From a checkpoint of a small mixture-of-experts model trained on Wikipedia.
Size: 12 layers, width 256, vocabulary 21660, 31M parameters.
Below are experts of layer 8 (counted from 0) of a mixture-of-experts language model. Rows are named router (the router's row for the expert), down (a neuron's output weights, with its number) and show model dimensions 0-255. Each number is 128 + 32 x the weight over its row's rms, rounded and kept within 0 to 255. Numbers have three digits each.
Before each expert's rows: a language model's description of what the expert responds to. This comes from a sample of Wikipedia text that the model never trained on.

# expert 29
What it handles: Nationality and title words. Nationality and title words such as National, World, New, American, French, plus table pipes in film, series and award contexts.
router:126098109134118157165060144119078136110141135161204190185158089088144093193178145094129177129103225051145109140103106199126095094155167141130162158125142143166091095136091152084062098118161140117132121187139120101123134175177124148167131107102152064102076134063107121095204113139105134113106129154144178143078144123164103117087147152158121150114122127211167101137085121148131112137140153097106136171115126145089123148124180169059170184115149103099095156113133140127109122102154113097139112107162133173139151141066112098075138129170106131078144138161079129080177156124143100129143134168107123122164107090147113109137137151074144111121076086122165109124084157121103118188144205169127165149148163138202138143120151129076147079066167128111130129130099134112130099210119138
down5:122131111099170128105120176120152109090119124162152227151153190122161128124082106105121170120101158145090175122199092182145084130175066084101115098083127146107092137147115178070172099140084168082139136088162109134146129146124122130192189107173159115110119178122133095146183131087144084170119085146109146143129134145125155121135133153124111107181168135124130094130201134138118158137161187159125120140075104140126118170135154139115145102141083139165103108174084177117136119159092073066136148121127122139087144127116073154137121151121135065115077126101102074149175140104171100120108145169126169123148050133161162120084169139141151130106097135154132096088160146165138153121138139228096129132121122189151106103076141203092174131082121105156067160125158163153163168174226156
down6:102147167132170129157155115102210167168156216163113130122123089146114132150163149076137147161076146115081100098101148115143086120136190174100153135133126129154101150141145106137130149099172117141132159156118120087214113116098074161135081165091074141144097135106115175106103185103139125098124100098180101103161090148136084155118140132061076131170155108083114133096093140141110143108118114125132107178188096108108046094190098138127106149145128130099088141133113156152121117162129128181130148115081128130136122103100149184096130098156106140140120058113102084158109160124135182100163141111102106143142079059121145038121137135174106179121122130121137079171155134113218115107109086143081098125227115164167121062145175162093105063118107176172149133068130109137162114166087124
down7:157170112135157153105143139141159092174152160038075102154086112146150103146088117152137163183043082130160119155128152128086149133139131091164114100126135146111147081065125130144140135052126149120096147133175113120212188111084103172066141163120160169105102142129149130081142123136166073095173133185104071122130102122078087147115077148171072151115118144127132153169115116113142082121164093132126098100160135121169143167151063078101145130127149134158172114112119146079113150125182105127102140161137104078148117086175120162139131140144092090144096175111174112125129126182102099147146116099078105133100113132059120098190125113083108121101173102132179138107112115148126113157139157090094129064082170178145126117163120227129118139144156133194122071171169184168107052140079110
down8:090108142102075181133093124120122124118117073130107077101190121148134054113135085110090126102152107118120135116061122179132125060095127124130107151083058133181087106170097089070145082204131098126117105144105170113094058121123216152164090164103111104161111100160088107145052132177089149114047139162121122170110094151141104102092130123106133104176111088127145098114078104122101140163091145139115147120133127111106103101181144117123076128098120141125143137123097053131093135142093126154094172093140144177108156127103110109144156156147098105144163139174109084117105139110169178117197098095158106107162171124151157215161134058134129114149090143120082167111177107168142136114136091112141138153148126105149164194164042073128106104102123097094111115099117094119174156094197140
down9:168102068101108110116127135166182124135142125084127151102123128113116109153137099139097108146109119171201190086113150117117098115148144179106151184143141140094092184182124166083133078140116177117082135147162119139117165126103059144161105109118102106181174037140129137163149076148088127098131093108165087174126151055121199080156124138153144077104120163151092085164153098121120105127129113150169130120063154119112137156115117115069153163135131121142060169096166081081179158157129182151155106151138160167134157113124102160126154077043155128142108107088114147112191164118038131120189070150124134132145145163139106185167122120088093129146132136146107149139161120134125136132193089113154085144135154142128205132131137154139222099185145098099191124191151122156116141143152144
down10:111129128166125159186103076154116137127134148110114142121114137202090148133097128078172134117143135110120105133099060134160116161102174124182123120131110118114150111124087132101141135153109160166071082109062144159073114084146169157130145155072070146105094109114140137136157138149184172130152114156120128067130124122110083161136139054113163143013151067154095127134137146094115080199125107182085139105123140067176077122097167120077057068163098129160142094075128121134155088100125101166133142157134136070068145164088083117186144112114139149106112133126104173076232068081129090141121072103118144125143101117157136135098099169117155152127166098093147118117125102117107128182167117144101112110057119112100091084158124113146094096127056170112145113108174141081104133159099116
down11:075138142113077131158089139089125129136149091131117202098152142110169167156182153142110181191065113144151081085139113112134051164136185179152142144170098125160137106149065129085090136154113113135190152165077116147078125046169053178061167122073168136119134157143155142136145143102094162147141108165114144091154154127148093109160162143135151111131179109155196123126124135203110146107167107113157156104097149111097083241081143132133122160091154150151146155112181161066120076078103113084137155160145144058094176103141164096164096129105136148112113140140165134073124196148076158149167175150138078123170121131135156113166081136091120089115137152096149179141143147169131126113107145162132117123153127134153137140169080150135097146114147139134153095117073117092092154135166133
down12:204123173085124168099112149115202113097118110218147170106149177088113191125160096158152106127163175155103143142072112098119142114111121170118135112159086077161170153104165106136177092099172106100081133150167141179070188163080115120103078118117126147145113151120133180169106166113117187108150147082161084143134128112116165035152142104096118078123078143090110099096164119146174154089094154155105124131136132141133168167131075140193137110165121146173159104118114170151139160143107157083163124106113104224178125128146152132157150114129169119154196119128111173114083108126155109134134136191177112093138138121080137163143119102119170110140110162136131141134146072119069165179138112097094108117142168153159157113150183081111107116211117089152089095095081128207124135134141125
down13:110145154152118165109168177113101113122096205127116119100120103132119100130091115071124187125078112160162186118081153155142178126146132115110139137123169126143091103064088150136171147045105149102161052124098107091134125166111118099145112126093164076033152134109127166089166108176192098101071164134124163129138078143176044127053144165100122101026149112131112144114125070163134121127157135139140106157135123163078154114131092119115124123124128145090167127127151131166156091184152133136107151113110110114151089129127115130123099139168080092105136116115104127222151060217092060064138131159135101202116128101121101095087116152127107108059134090129135077077111117159116094124166120149134156115093143121126148165089152194113117113084139140143095101161149161181129145126133136
down14:079174107146083158133127158111175134210100135147108081115161149145178208139123111117153117180130136154118092145102180090132104098164085140156138189154167116090123156120174134114141094137121155092066094118144134109130138116138159158119104173173144093124126099150137177130101103148138107190119128132148105098176152092130114195117120105140142133120171151057106101086120168166082184118126132157106165126153194062157089123131187122142091165147098165134093138079124125108174128132082125114147069167185149172076105163142158168140107100117133195159154087148119146134070151113091168131181141166086103162131116098094079085180090109187120096092129144089094121165158104133150160071079101164191097137118087054189104056137145122176132134186140144175151113115141091156120146128142093
down15:140137133202090169136123157104064089094130082125153111131181120164154177103111151099110083088104105099144133084137156130141151103159120138139086110110156158128107118162113211094149099136123077119156159086126137126111129123083129108126113115191204112130103125092184097111194068209145116107111120089145145125155118105195146121121132170145109125125172123130157086128104121129126139145172129173121152157085123096130044191180089115133102124104161153193120123104191148090171160159169131121090103164198124157155095142149182134080159070058181103111136134073102060150151135115187152151131068109099061179102114139119117105092159112106127098176115093077132118119134106121115095134151098144175130130101220107124172133123135223159131100109107138125132108134088157135100188130123131
down16:123115085139175115114078120133109208135179131097145099110177115116139104174160083180145135151106133139152130066074167119120125093188196072128133098145083208089112139158099138100171091185066111168176170159122176123173124139174098122094147129146125133142109198102147061135120144105055149152117136167112151188115105142133101122176105195143130068141105136140096080191156153161093147179143195139135076066090127143164140162100132116075195201082128084174120130130114155111119168117152150113157129137137135115122084136118098113128131161129162144158118152105094112084140128114125077103102101078118128154201178163186104148132157119126135137111121070150149136104098175116121182083108126127135136078109111107100143133172145213096136122104145151125153112137118130080083120183106167
down17:107158141121163149085183141132150105140134178106050195090079148168138156085108141120160135144147100093097165120115154101130191131111100110123151169160081135185115175101141171080134105124196143092123098106086125172159101162065166114153135123139084093090119076167182163056152079122113125129205128110112140100115130158085112157068116068154120142141130147169103149087161099144109133138116082141120095114143091100105131080139112126068116119103118173103089123135142127117193175155120125104134174104107127135118084061212103124149118130100135164126139140126117138127137093235170118127156194105184159168111122152156179128110096116084126102164223145137067127076127103136148137092176096168086163136132128146107132078101062173181123169084099164125118135137158113118128153134116147
down18:111209123136123120130118125086173158106152132132127054135112150125131141124132094137134156092121083139076072157170108139093190100148104147156098132196165089130127139203133158181130112128132142149089173106070153136155095144136141138109151137111101143117109109098128146067065131118128191136101117198094076081045100115148129148080163103131150133096055120118124068101113085112158055135104128115145101097161092127164098107188110104116168143105052096150135094129147187128115128066112134177168130121131160177147099117132110110109172195108125130147111178122109143093119138139178156145132165077145090137095088100122140082105122164137075058126098153073137144112071254067122184119180159148100102133074150122131119101133149097080095155098137101157111144101121138123151124134140143
down19:081039157155178124104139020159139140202144071109126088130086097142124119074193100093162116157104136144129103173184087102075133170116095097136145152176203098125127125113119124125113114220135118146125119096148193129142101110181155116123061131126173133141107127128138063135124131121163101129146155083117120115086132051153169131144092019135146162184139141177150132116135157111141100128152086139136144118110092056168059152162102150131129134127122150192107177154099154121121188078136090156165153136117127079130173103109107129107140111121185094216217163155115138088156144159119105169101093109122131093085117112124161121177083152134085130118118121141159143124143169104135120123090119101137147108123123093170121142149114099136158148159140136146141166117157072151111144158165128
down20:157111164164119131146150115100123129120165149082088165106127109111132086230148145169112187083077197144113106118107154156146102114106125136184111127116122141156078117126074113183154064114135105117138147219173150140156086201107079141100095152202127144142101095138086123124115138057113199145129072178141141081144086154089088156116076164150110107068063176117058108091162140103195114156124158103095064140137158079113127108140139151094075133161097123090151075112127125103109123171112106063109085113104061150127048149076169131117149087140150124159124146192145134109092108120131108123176142126099094117106150142143173114128138095109139152134194144101086146163157080104145175113150137134136126134109152124177144151136136103134150106146152128151097147227126127095136120120134107
down21:110146117110121149110148179114165061143129146158121109097110136140121153105155158104145127157079131138095131160110205148157105168074125122108156149113187117178146171081134134155120164123102131129128119138102137159112141112104147143074111135126150170140102097144153144140205057146147158119124118092126088134136140129069139146133093142074087099151255111126163132139098171139119161132132105081156129150160132109134167159129142111144140138150132146145123159142176113144155156147082137112117092108156061087118142141131173109118165115116170128154108035107038175143108191151067107151182172106060128108171171138093124121141145148115053154144155154107146143125178128087138154095144112140077168093168148110241166105086134220141122140155142131108139142128132180153199093133208085

# expert 13
What it handles: Prose pronouns, parentheses. Sentence-ending periods and pronouns in quoted or conversational prose (I, he, we, what, how), plus parentheses before unit conversions.
router:116106103151112135177148150181100132089143147126156168146086102151095074142171104119129140144101157117149086108144144170122161134142167139146160156135106159183128026093112168100054050154134193116106143147080151116114130141130133128178101128140169080151161054116108114183120102099087207060135126162108180145108110149155155093121143123129151123124123136127211061202104135124110148125117126136115114144027127154092139163131148109080141151096139086121131158083114158106136091125145112101137085142159104086105104150119130072147134065209114165178153126173091122140157126159082133166186146110108081133164115141174080134128092139079159103172077139062163155138140130105135160169176163128068127094136157143186144187121149126127169109117123144085128098147127175074171142100132140
down5:112081093133134125145144094135154148071082154138165172115161181089161094181093112130115150182172151094088101111203112069142048080175104164081175142142089126119180136124094181114091110131151117142104089134130150128165110073054166097151175136168103142153127123094171129127157115143068119152164142190219078105126126156127156119147176134126128063147120126153127176094112122126125140065132157117151144159146149191125145165148120129126127086162093141097136127200181136117134155071068133131109188082150177071125131077125166102091125166132103118099129121118139062143113137078132075102050159126153148130127117170109113142126171093158093094165141147148112083159120081168188106107110158149155135196111140150148137132135115143164100123083092116183085134101100093104124116103106188
down6:076120109161134080099119112143133098139124110150106119082093142079109093111137139140090085080053108057073107148107124105119113105108155167147123058160195185104086088172121144135055106116152097045170153088136123118160092178160100143127108143148152108092107087063127085166093146158120200144135105103069087121122094160127140186119155125091120141119125105131149092095092162145084104129133130102074040151146123118124068086143163141162074104082127161107171125101076173147144130124135117159153125119106137114127042103127153131133077128138133172129137034131143207103078139176122083178166108128137085145172130100097115113160154135156148145134106138182139134150155119109127128154149148101089067131157050136170113149080142096165120085137138120118138125074072110117137101183132118
down7:084069116098087150092159136124133100172145163089133126141070105131098117132100134120107146138170165071098115167136108144120169121158096128130077118153137136139104108086080125099128139116155104134104112138111134140105150138123128115095159155180125185112129077102095084168092100132114140161128141196059093102202129134136104106080094082099022221056183098132075196091136105142151114186123126143128101196104074073157124175142100152187150207150086129121137121151104091162135160112174129103136068095098080144120165091115131126134146140148101106162087146098140116140081131119148152116148111139116158138122138066134150119142063111143079140089125109095173130126126115086148086095166145114127121121140056189097115075098188191162118129114151152134179078153155149146059139142089098
down8:114163132124112135124079195176154166135106143176103143107118102124169137153156122155135123054078113133155110111127073176112142119137119133184100153115130167153137130150131072091152129148120135147063148136157172133150156089134210126134106135125107151124166163133113123158141121133154112142138122140175100135167101075138047142133163150078144098135053135112133123151081080164053140145130105104141135194118142099108137142150095099119095086165156191104144152064130105127100044119095087132164098148140141115124050125170147092166055132068133153158181118106089114173141152145182129135120078119152085154156107115153090167074129159077184159081081152214108152125106083187167084179082108119149113089187137085119196118102184108083121156133110118145119141125114113082125095101167161
down9:110136079120135167122135164125067149140186097120119139127180164152162075157139136145143074172133115078191137158096087091098091169148139142175169081109094163117154088113151143127077086154132150155153100138123156115111150146156135182161113166137124089167147100149117128116123118173143098112126142140104152128137145141174151105123112126163154137120111067146176100128128158152044135183160150090152141081083106163197154156116165173137136118138131106210163136064158126130126169110214092083101107154092144151114105136079168098172188158111110138136095143102191139097152184128054189161156098124130077172154122124213069137139086156121123122161102116107085174141122155073087163158147175132150084135137133141145179185169124155153123153186143140073130109083073164105138181161123104
down10:099162142146097099111144131123167041121131152115152159127155069146154166113104141134151164159173105110087133082146087140124084141196141131111132125138158104131106104114143131126136111169148083146160075156122111154072130085114101091199114146132127135094145171129197178131195133131110131107108069181091130105122093136152121129111151160121123151000190124155114179133148091154082092153156128132126118126107070126112127111123116130094073094168105111101117053104020089160152095123086127116074109151086164097139155102144126156135120152110055207165068145108111150087152125126128064129092144088129137079127091119087145151133168143147167105093105105115063090114084124154108175099147133124120179150074149178099167167148091150124133135143152120093158101118141116172072092130165139
down11:127122140096115112153120102138130146102120142131143179120136131122131115174121088154103160178111136100103066106119118169187104121110144131128143086081135147148092087096121087093095199098129170124135121153077100098110096103092134164116154092091160165098140178129113160107178064169191179148116119119169124169132127147110100110092113124169096117185171172174194138087099130226165135121139112149140099124207121130097063147152159127094136222111096128101193125037101160118144037190125100126149111136170148134104133106090171141199082174124113143164114142178142094160101116130119095142143171108149127127105143095139170164110166142075152119169092114124119142169115147155149190137122106170101184090063158140162098092145087130097048149144102086153136136123145135117073089121127107
down12:151117135100114129136110184150164079144117153147117217125157132133129153136144159177139135162114198138062150135092125159120157099099104150163157164012105087163128075145181088120124147077121125104144169162087086154136180136131148088086124160094137129095102123078085155120183081147096128105122141102140085093138139107105141098144124129142109110200132109090116135143115164150138167119097085158139122083096133145142113158032134118164126136120081161098092122142121178110106094118086128126132165132096111116148160148101151148162110174171153183085137144153111164126079128165171136097101107151122139049083125115148186080130109154141131095124100119174109076075208167134124187096119112106126093167174160175159114122092121054102062154123111043143143140083093108182106118102184165
down13:128043128109113163154183083142095186144115155134071208153106076158151131152114155095152153149133149175109119114161142118109110125152119135080111134197070109137121144116106146121128125076074101146103135098116188149094117160130141163109090134141117113178145111153178151058140114115132097149160122135099153136115142182139135133125132158090116135127145111140114110102139135148144135148218173182095169106172123107102101101127151134120095160103101136123099062138094134115127160144101146163100128134050141144163082052138109179109051152188137105078185142151120095137126141210114147139118177113067136183178185086122131043094076132166119141073089063154124080156147118151096105091107098112066135115191111124102126126090176095091127112093109150082153214096119162152118138120133114
down14:029168117179096087103124135127120124140151122102140166087118151159123179131139135158192116188101131052083122105125125140135138087115120157139113149170122105144073177092105042114109137105070156152134136133142093133135103139126132170097142168118159102142147131187178203110129133160191154114084106138119155084087122175073024150166162087106129164103101094108151145109102151133191109177118136168104143189152174135193150135144107149144060146109159142151157106088137153099123071110142114110157107184114110109100082119133099142123113144126089175109065102081137168116149092123073151132175121152105135080077118094100107146173062124087160148133143147104106133152123053139171166112150153148133109093084167106161140141091196195149115131151152125105118192074148102116135106161136134
down15:093110134090086097115146118126158132128157042139160119165153130103117094134176129110066073070110186141140080173114180104133154147113158132147104187147074096091142130085122147108135156109132118145135141110151128149148139161088110109100085093144117152152114139086124139155148077115124120164178155089098113126107125140160096123083091175119105101138205138137140139151101152139154127167123113135109089146087085082027099153049133118135151129126104159175107115154117112116133131144070098163113105186156091152136131110089117109095160062124200112110129144104114109203084127123158093146157154159102135184117101066153161070145180065077138114158127152140171126072180154069140105172163116105095173132184177121187082125190141173170170162114154183123083111111139136087090134138108056
down16:156119103167116153180134109102090134110192150157134146072136119139138162137200125145166124110148116158153119114080188146098123125139150088086143133196155101122128122101071164113132136136124132196092132171187133090136186142099124191099079119103187110140159128104116133153088181111127196085106131116138168128131109187101143096078116099110131096113133149114170142129132143154119159116108138136138116047107124130160184118105156075079059136105102119149180191090137110113136101066176131139152090186202147053125054141141068148119146095107147123187127153154120119091109107171072065124108124079181121177167139108119067194125109114127166149147133147108134131127152149128089133120129151106103103077143128132171119169163165192114139090182140165099154132096147120107115073207105067
down17:119138105137144169114135134132105148160193170105098124093055157159144118139122150201124108139155108186154187063115118171115129129141125070167168120171151123147122156068083154098095153122118133141108130182108112103099112167102163159154110146107139164114157115112147114119133194128173169125168136144073086151128092153123176113108187122151154120089120193129151128124122090135120073141156151132170184110082105092150143086092134106120108069098145146171174156148125147142111148093154154127122119126139125068074137139164079157147146039130160091210152127111171140133192100113128153111162138079181129159127138136139083177167138220049158143136122123139143173119131172172178091096104111154124127120143115191146067126117152251155173108159119166120099159151145129150151128184165134
down18:138119135151105115156125160121166143101136118148151138107149068147103155091153073122127146100106137149088104149136095141102170124121143137124095104144131108136158080160185079126125049117141155142119203120089126125140131114163158107141126123164108129162093127115145166106079176255172149107154173071149120138095076069168128170110110094130170069107048150132173064116039129147131084137107087123152099150107132153200127173144154087080144112083148055120130107098133129101114170136070149138134142128154175146143079153137113100123116179148066136159116128089140092168114138126133167164185180114137130196118117143065096077130120113192096122180119095135156128085135172159133157100127144125098207128069139116171115132144140152114160170072157071119140115071100075139141102145117103
down19:143138152142135115081144087130112141169140132165179110154144140096176107123182163137113132132141164174128184116152121119110170130096119065108226118112112128101130121130109105139125111097170168190096160079161097153146124163136215165141097117161145122091107173119085084112156098145150115143090189115132041088176102143203132111113134131171138097114057110119103110145110135098142135121097161129111149132112172152101135121189113134105141139136134165192095180086156073103106119081112089178102105163155142067145139044130083133125115105088096069138190158133113107127094139093096107128051159070124157064055149151107117166090160150172016161178127104131147132113115112155080141116145150133168130124145084094101123104127099059104115146083185116088137119138124118148137127149127100
down20:132125167155106107178158092125161149115161127125083154123138170109099079148120124080131122068127122065147115149096154183131123134049140113099147109146102097191119152119125190164124088137153129114111137109127148179087145187117117173191116143143144138116116067121133115191115170105084148124117079151109159170143121177147112151118180137121125171064092189147146145138151135073137112134122119103139121136124175099108106084148127147097136133132136128118104129111115098053109139168165175142148151114118152133127151139116112064108147096171110099116086132118163143116146146136087076063136114110138124172181139138208108134143153109150208079167157100111099146139102073055137186077161157162073117112042124129157109150103129100202231122093169151116061159176158115050153089168103122
down21:119132147189104118182139117169152054114113119126116131152134132103133155037146138079150091126095084132083178135066149140113095120126143078116106114075112131195175144103079103158182168195127109089072123149091134100109153120135144124083124097128143140101121123119116072134106111154063104098182154110141118175068166132110159133183089043074110091172152103134111150146152089097119168101153114130170122141085135186142144167141084143076161120173122120067099114180162109147176189150087138109105091114093149099149124173127111109098046177168115078110152159172116095116134144165119145130108154123111151109179172086094136105158197141112120150117121159131085148095123101107112124142154167154141193126152170187122147126122063094116190046153105123142159093167144099125143152136156092

# expert 34
What it handles: Common nouns, quotes, Status. General nouns like people, community, players, aircraft, opening quote marks, infobox Status labels, and heading == markers.
router:132127082141077141124094188132084081150149195151101166124134144136127119170135156096117193114127155159167098105120080176098132051149186166115173200151140148179113113125117045118115062152128120124126138138100135103089107116154123151125114151142157088087131064101126095084145085128109126107084152117145146140037101163125126144138105133150133112136142120148132062154139030136125119100171142121051128119033104160159136156108136163063126178106127131115179106109046132137151099129112138096160084125099152160092153170133136073094130133180107120119138153141053175132138099179155133129123090151119111092142056125171120137168081122108103130180128153079172223156172139162083101113144119130126143106141126136160117173114143169116131075103155149145157106099121155083151180098141152
down3:110065147119097161126137108108101088137170177110130089039105128147154128125144153140123130138076145089141147100168108116152086074138139133136188139126085099120101124155132132119090111134095135171113130123054174096122139145171104126177113134123081133106097100161154186086205124084085159134142078133124175112169169058087083184147119102135110077127082146183097013149099073119105109123144086138109098123115168037112127066114099149120119129162156095152152154118158131173168136175120118115113084159143130049122124160133136129096108090114165110145158121099106149059145140195091128095158110051108137182110096128153084152175157124131134172133079092122124137111167090140148166165176152143109167084115107086097153131063101121121090166066143146103169139156151093159115159127131147
down4:224135147150107125122100069090177103146069140210183096147119096153134137182114183164130133121100182139160099129150156095095148125165155164131144116100084115164109134109134142109092151096114178135118151114128105146083138134088124132113134158180123185092036105152150101123124144118086180086122094179138136151117195109117168100186095133102154158103116114154124097168115127180069155149134111159107103152104145098146143155103118171102192131195113148162145105157131123071092160105086175137104182063132178072119081172157116126133139109111096135173159120081121090137105142100180102102105099108160135167148115086179097123099088164080166162116085120151111063166102153156067123165130141157062120097156168140160163095131096164089093126107193067145141162135072163130128159139129141
down5:106147098161133131084119192112099147080136118143154151151146160101120132178142140129097078147115157178169131127180170121088121124184173145138125125182068143170166104148086183081101110095094144160097102136118125145113118085122181134111099097128135112108130109099215141114144187156080081091104129115216127193110119094127163092143162174147179100052117103168157165037135140113145127085194110124124152100131119130163132182164158103153139105059100151128098161151121163132111148117070152115157136119130165153120146152064079106093120168144132107108160131154125143133128180135154096071077111117140137112081113198127151059095219078094152089092090182179116158154164151131103143144103131120091144146134165169155109104113105138139127095132141157092057136188124122099121153170162162
down6:126143140154103140100093107153186050154084143131118113135145144093070082110135151142080137127107132070107101108107108077129097069132135146160070127118159056125121103214068082152068127104116142112160107166139126102147090188142132075167173148088116131114093084075082144207139134134074182110127088114107098089137123092122137156139128085072129128157073074079142123086127104118096082072126195174061119145155100125114109129129117185116142144109138132117150113160107165161153171190172188164125083149105169126146129075076070118111103116154076097152117062131132103151117111188157169152126080134133127148141075106123123086161143153138088170146136129153177157123212167154135139103119123162094095105141105109169158099160131081093077118120143143139111121150096123167163126139072105
down7:099098064154089195136194067139191081116113121099131117154177143110101114144086108143147184124072180077102151127142114111116106140178135128131084113109153144156139081136086067164097108114090100123165082168148124191133153153102138086104125106118123153092107146117136141128097108118129178186058149188092165081166112127136102119087087122113069173053176127042118165130156128120165108094107141148095124178145028068102126147105149134134154118100090161126142115167129102113100178157118104119089081094077155134177117114114092162172137090173142120114085164107126130141083102121144072129140108145103169166084154081103142109121161116141060202118080147132105081123161141103102116104135132121116149098082156127173144127121128163124103155093158078140133119127075164099109130152042100
down8:097163140154109148182090134113135120122157064141118192106095126108145188158163114090188091094087173124147151111073131159136112140119150108132127129186122122106074109101135103052140119079113152165060207107134157139107152059140093105123090168159082153144124105149138145168102182149118099074119121092112129129189095068135156133113076131108160112135109112073120082098147146106086129128136090127176094112142192101165120145170062175118107117149105136138168070148124077117129098166071147120125145109199118106080144151108177162137131086095173154160182113143132119203186123091159157123174130115115113166131095076121097127158162111099136185176161064179098175125129151152120160146147168128145114137166209138151113110172112180160134146136156109083118095121110111042099113122108150
down9:126159067133126160169133116122102158161151134084111169107199155100083122140153120106174079120112097129153172095134082154133100184133149181167089098140126116101105145139150122119190156129072092130097082075118083162076114171143135169212146192129101144176109136134091161136108123162122144125107113172105099108136165080127144175119144118139139110108057111166148124089166110178098092141135154115175145068065162119124139090129078138088098095141111071134229130094122080138119133073151069166120142136144112121114134147114159144126115141097117103097165117116137168093144136135043177173171138128096054160206151123166083167120072095132153131112123121152130194162085144158147128134151095154103055155125101146081185157109116118124155142137150218088172102147157117180114130113131131
down10:059135152150083072079157130103193139069126164133114124071100083178131167111096099113161128172128135094093143172151135157136128125162199109080116112123095168146154108093127133130101150134151115117139068093108089121128113119097157097174129160119126175105156161140162183168134111099147057081114126159166128048162166114109120143102146144098055143081067054132162148084130126187100108110143110120141067157166107122119120114129149116113099118189148167101162105111153095151119149123033112156183142145125160112147114064163115096133151133128109170099143142070058103099157085098161107119103130153101149153110138090108131129089129082123102165095159190104082071142125099200075123172143134121041152147104107156093104170120155153198133138092116153156141113087099101133113137126190146
down11:107107093160121165152070159108113155120150129106115124098140097089180161146148163107091145175142100123201157108123090198166153095136181148142142086132105153190114087191019096165127117102105166140122170152149119119141171088159112141103171135218124111096081145133140153094186156146153159134068085146200140147141125131143089129095130186125145053102149140140171118081181115155129076120138162079132126119103167108133123149149169137114128150114110112136195127120158112115121074132113102166146126131098150111123141145099177128109066175160138127099169146154125135157105134064146108176080171059138102141089150172102122079106100147062117108131149116119154128148099170140155154173190121145140131103159127128200206181193098108107122126115130122107153129076075140086121144146199098
down12:176177189123095176118133155114102115154112131140141134082143126127103132152141122151142126154147176150088165079080121106130135139104147156113089155113155163152153127116168163138117119112131089102110114126143080175088153169104138115152129137092127204110098099101148151087140109140056147115129107132190127113120164110059146089101218121116086090144084095078072136149162144157116177122133068128165101142116187125126152086108169133133141094189114153149155150154133195180101078146145124181128167142096113192118105215104144155137099120132161170189190085161128156125094156153183146117075162118142115059106163108105134079183185178110123096102142120113062111175124105146119214168141120163077101173121181123097156142192110053172141130116146146115118174105120134166109142152144090
down13:166101159111129129134215100140112137118089122112101153054078141115089102107155136096143181103124162130115108113130119170148169152089170161165143134106131150099120135063101080143175093108129162106145101118096196147125135133110141124155114115122153089118099154153128146123125119207213161184114118103050152131136133167144074158075142152155114122091179108184108117111151147128146133174170173167104135139135147088120151102116123154127178155152165128101214127084125134144101147152186139167077097140136196128197066154148127154134082128142128128126131195106099084175171136234095100131163147114103126117133157167170125098105068132130142102151086054071106098193167127122100163129142117140116143124164116104150138155179137143118128079111175186159127135157183150158129175127086058
down14:146085102166209151148122133116128128182166079171031092075154161130126123122130140136115122176079110137082118082112116106057116142075122143154113168148121152102120129116126075139165088109111151106053168181124167152170117106170118091120155156200148093144172105118147178142122227132142110101085156120122142060131084135094109149087170092123129117138163150108160089095133091155137140095116084124140169124182138135150112105188078178138063113154042208116114136128096109055158078149101073142112105129147118167081101117125140175097108142121146163138065042106132131123125112163109145113117125141130120122140150092022088068119091126109123164101141151117125139159122116140091162145131111197135150124094140075135131123151142135120147157078124127101157118117166100156157142143162107
down15:103137151170101152092160154095110156111122117138127111152101115156141151098175145185108142096168162213168124160131124150147130094112118124069063137134141123158140127109112140120078123148105102122154138127136130138129163110097068115148116108168176124166123082089187140124189113176121166104106095147122100139090161159154101132076135124121156134122170130203117098155129115128147149153113106135140118143099145084072185231059104166104162160117114133191136102119150146160124106117159148170108125122172110051162141137085166074131140140121161130129047083116144117151146165207212065122121193118162088131147167128140198138141128127159125116191150068141130128158048144075040078144110131085116184130153152112155139144105105221108129140127149137097140117147106189117141135126075124
down16:173126059112169091122110161077127177144121134157119105138168148110169104109124133124111131114164122098161154111120159093109163136165166087113190140168079158082138068170059127117145119143124135177119097140143165109190107133195148122115151123122185168160120152109085129108110154138109131123141086114122165171109111199124095102116079203122133035135198146199148102145178101164080134127182132121128133068109143118116149131113188052091156181145105158149175188083152131113138117130112151147140129169154112169103171130155105123055154175091139185099103155119129105103148143157130053072100067097121148152175116147177089114120144111141143116120102082081177173167139144122135166080139139143123146203182141138134132189102102133111110140082113143104129158152140129126103188193152112
down17:124101107131151132106179115142161137126119155095113160120102127131129125112098196098128167137100061195148147099151103123064122196121177085205117107118087102124143136088154135119150109091236130118043143156085102099112165138079123210115094102116135149147124122151149112096162142132133118120155140118070169178109166150044096142060120024119144137056228221117119177168125133130128141138116141126161142137129135086135114149112122082153168119141140089110157128153153097118157161088127127094120106149071110092131127182188087105062117077143108187133127143131087103135108085114113120158162117101148143157108128099126132131112054140109142132136207099142179137093163129137171164126112123138167085089139114152117097079128109183150143161154126107079122129101163143123135115152131153
down18:129106135134163117140107164139129204108121138143084116155193080095187112170145120136120174121152083135140174146173099140166149113119138098127210117166079098098141138169170126168121100081134157132162168149121102137148118083096125141068094154141110123104144102190126155054117203149139165136121114165074145131107103163119094159097149094130137060109085159111164127190124095149111123114140082106158099180137161146137153150168128179067121147078112099098177137159138136099110181090077104099155162158144159058094056150155062132094146189119140146113147115137124130181132066135132117184105124113135135139119187172155074139085100041094123122158134160189153150087154148078108166121130141161127216119093141125150138115127153175141193146157153138133130187108122079134153135180123160
down19:126103192097193122108145112097140129112137043140171140158120111098183113104201140098163092099103132166137148158161069068137126097098161126103102150139123104097055109158151121181115146058177139155063213107129156137128136135124132132146080101146146124143083161097130143138084113118127151130170117102094114214176114138171161107145132143193085120137060151090122122104159143122164174139077128104143161151116128168199164139138159114145164112132143099136173173117109072101078113115143127100106114111106149136142135084134111164150172115141102160134130161122209089104125105083152120103118131091090110122069122080125125106109097174233144161116182137108063121098195090137093140168113122161111119144133098070123152076090149022129088179157127154104121134134149120126163135120122141